Experts of a small language model: 128 experts in each of 9 layers, 945M tokens.
Below are experts of layer 3 (counted from 0) of a mixture-of-experts language model. Rows are named router (the router's row for the expert), gate (a neuron's input weights, with its number), up (a neuron's input weights, with its number) and show model dimensions 128-255. Each number is 128 + 24 x the weight over its row's rms, rounded and kept within 0 to 255. Numbers have three digits each.
After each expert's rows: "gets" lists some tokens that make up at least twice as much of what it gets as of all text. This comes from a sample of Wikipedia text that the model never trained on. Tokens count by the router's weight.

# expert 87
router:166104104085108154120096090081147117160098147100136132087101120129097119100144126118139099120133112175105159116073158123116152150141104101115094117144118156119163144132163169128133128144131108143117093150167089092127102109148172109094100107158135101151136115154115134134149084093121144122141110154156135127174109142099110125149125093080151152139156130117126170149104149129114120150100
gate0:148159093142101129152123155157116113167107119150103137164148130130147076141123143134094160131113109102143132123093168123101158158085146070111074102127105135128131156120153126121125146121132120177173120124113129100123145126092146105122154153138108128086137113143132162096127132160131102165117139104182133155124139118119101090164127123093154125143125153152159168117163121089156108144115
up0:132152135119142123143121100121155161170086150116149120139138084168149110120121134108136133097132083060109119147134108131105143136100138170098148139084131111125085104118152116121176128126077156158147130086104138135098133158114157120131147118096103081174097110142087121089148090083124107117108117109131146108143131168140132141098087131172128102144174141101124145157149144132132126120089
gets: "th", "w", "rd", "h", " w", " Th"

# expert 59
router:090129116147136131089124128138122110130127131163122119129142138117110104112135095132179092155129135085114128090146118104127122111126082115103144118126117126110130162161141089117132111147142169153154115138111153171111113097117140137140095133080109150123134099123101146129113127122138146184167124066121126164143093153128085141123103112137146139164085113106146095139124128133180133089145
gate0:138146167124133152102163102112146100126160130126203136119185134135106122151111132109135131078120103097118095122155129156160126132135146139139132128125130148144113080139137124156133147135113133159107148103131140142159128156166147051111108171141093119148141131116128150091130145118094150113161120077143124125138113125094133149138151123120100085115062117160101163155163098123129104113130
up0:137178092123173109128099136120087120102105137112095121142145115112160123127091089113136122083103142094135125075105148085110201136161123110123111124125109124151147138122164139159103139118149154127137118119158159104115147113113133176114117108166169114099101152103104118156131135133113137129099083158123138150121151173165084135144100107161135160121130153138115147132119120126076138120090
gets: "A", " government", " =", "ment", " post", "ative"

# expert 22
router:148098129122133127136160161118124125104117135171087145120171133159112082141133096150139156150140118087163142136163093122150107104117137120161119117138143089162096151106088104108121139115130147130125115147112103179143152136143126131160124172115103116107138159122113165079139080127125109169160145115106124167102102080139117110116144129158139127105098186137097144151099144100124125135160
gate0:153148096119123080140122079127125183154122136163099124114138149111132091131148097112124159097146106097138124142110122119077149169123153109127165112111114152134118181169109094133134090137090135093119108117139079192147124130131130130109094092140143153141163118174109145079062148153132123126134159104130083141111118155112112129112127103108100094130112110093165154105151125141111116125152
up0:098105128125137124123093110100164095106176112086159106136108158129112134098133120150109127104114139191156120108171154131109108127120152120112125135116108115197124115156116159137176132121125130138114130129093119124133082152119180115137114085140099141135143150123120078150135173155149160160140124116130185123140113136153112117128160127160126091176110144141099111116111087167101198164136
gets: "\n", " (", "°", "′", "″", "S"

# expert 51
router:128126160124150096143111102124097116166133147130113085117083114128120107119120100128146129131078086104095094108159144124139119133124081121089164141132126132116145144180129137131120123166154104129111121159122144120143142136094134116122106157114143106113134123092179144134106148090187162145129148137156181155140098131121087107109118107068097148117134114093160074115120132133158085124170
gate0:126107107163135137111128128188093136093146105094122114147129144164161118126118157061097171136127117153130100121195096098125105138107138136096113155149112137132142175139147137110147148150130148104120086140125084110169113106166129107101136073126088121072153143096147140083137128157109142156140148129096094119123087087151121105112089096151163154123128107122102130112132094186142122144080
up0:119115141123123139129136141142117150140143143129151110147125130078108120111133124105099091124124153146105112090148149114119164166125102074159157149128126097113100155142120110104081139113087111139132082127137149151108145102142155175074159151108121124134103112153093168160129123179091118113146117140125164110128118124071146154155145137123082132107108135103137085112132147149152151139133
gets: "ate", "ce", "ity", " state", "ive", "ent"

# expert 20
router:135076145121136131100174139106127114153124157159084126149144147125121108132135083160125123100169094136144141144105155093111102095081136131133136138118093110103119109113080119164134146148102180145089111139100116112121178120140139142145123098125130164109144138109120177123129120162095119093138121099117098101120139116119140190171124098117084162149145137158123130118109176142116150105132
gate0:135099069124114126178106162102145121121161146152092156170170107094129167142126117170112165109175127094129115136130100117111144137107135109160118073136148088134098089106149102143138143155112155134080152090135127109135152150118131097143121144152096143136143143121121132118120131126125109130141125127086160088125111142085129104104135100134114084155173134120151111152120122100109120119143
up0:123172139133125116148120153157165138155136097135107132161122126121140195166138119115136146136148125202125121143106096143112102142132151148121147115109169113121135124145131115138133123149140156147097102139095117161151136158079120124121076131106086104132127142124107115109087120139090136110155151121131092137142144107104128141120170145131119079127135120126130171128099144122115110112084
gets: "\n", "==", "===", " pre", "===="

# expert 60
router:128080135124147103105131124109160134131147118177143134104111123112122123132146146132141099076138117134175112143103118127145091117151142089168122105107138150114110167143101117139127092100102173157107132135120080130112146127086169117158133096159108161137141123130123134086124114102107176111090114099119099160148137097083129188106133097143140179168156140166132142125124124159146125116147
gate0:131129114133138088107123106125104160118106107132127131117137130128125149116157109112106130126114133161094158110117154149098156141160137076106136155111191148142147118173136085142113143146120088131128143150149085095088142132128127090107124119123154155134163138118171135178136153108169120172141094179198165092136154169127115096107110138123131156154128116107140108140118125129123150148185
up0:108130139152148133133129152097155118134061081162102108102095103127143119143132104128102119124133174180145163125125121118130173106128113060085128139105138199137149142161125120145137159165154103133144167163099099107109131153131153123149168124110113179115138129093122120176142122112162087110151084158164145110139122121137145107127134138150090154150134150115121133123141090124139152111110
gets: " in", " In", " at", " of", " on", " during"

# expert 16
router:147110112139121119118167134146103109074134141164073157136115161152155140166133134150110123131166140090150127112110143160133103128084152103144137164088170108174118111130115130156157156141155139155143105076116115161137162112115121077111072109142091132171149176166147103136173104134120107143136138137157094156090152128185185154125122119124115112152163109120104126109127110125131144156160
gate0:128146142155167125078131142153161141106094097155161138140151093101127131126094123098143134110106099165136135100157113134113146088141112147118142086180102128123116106149134131138158102151130111124109108134104134162138115144150116105141127151144086130113107119119102103137074133099148123115135135086142100066145113071087122087132106088129097138123070104132096070120148130113177141149100
up0:113170182111123136103153131092141138137103075183133165123122111144150141118094104115128117121103097120169141085124127158125120137120106107113108114142127136141112115134136137147107144146155126152132117067138168139152117140158135096148141171104098113101135124106069157110118108137154092104172097107126111101106130084153104125098129154142119131103124105124118139143134111144156145138111
gets: " (", " C", "\n", " P", " G", " S"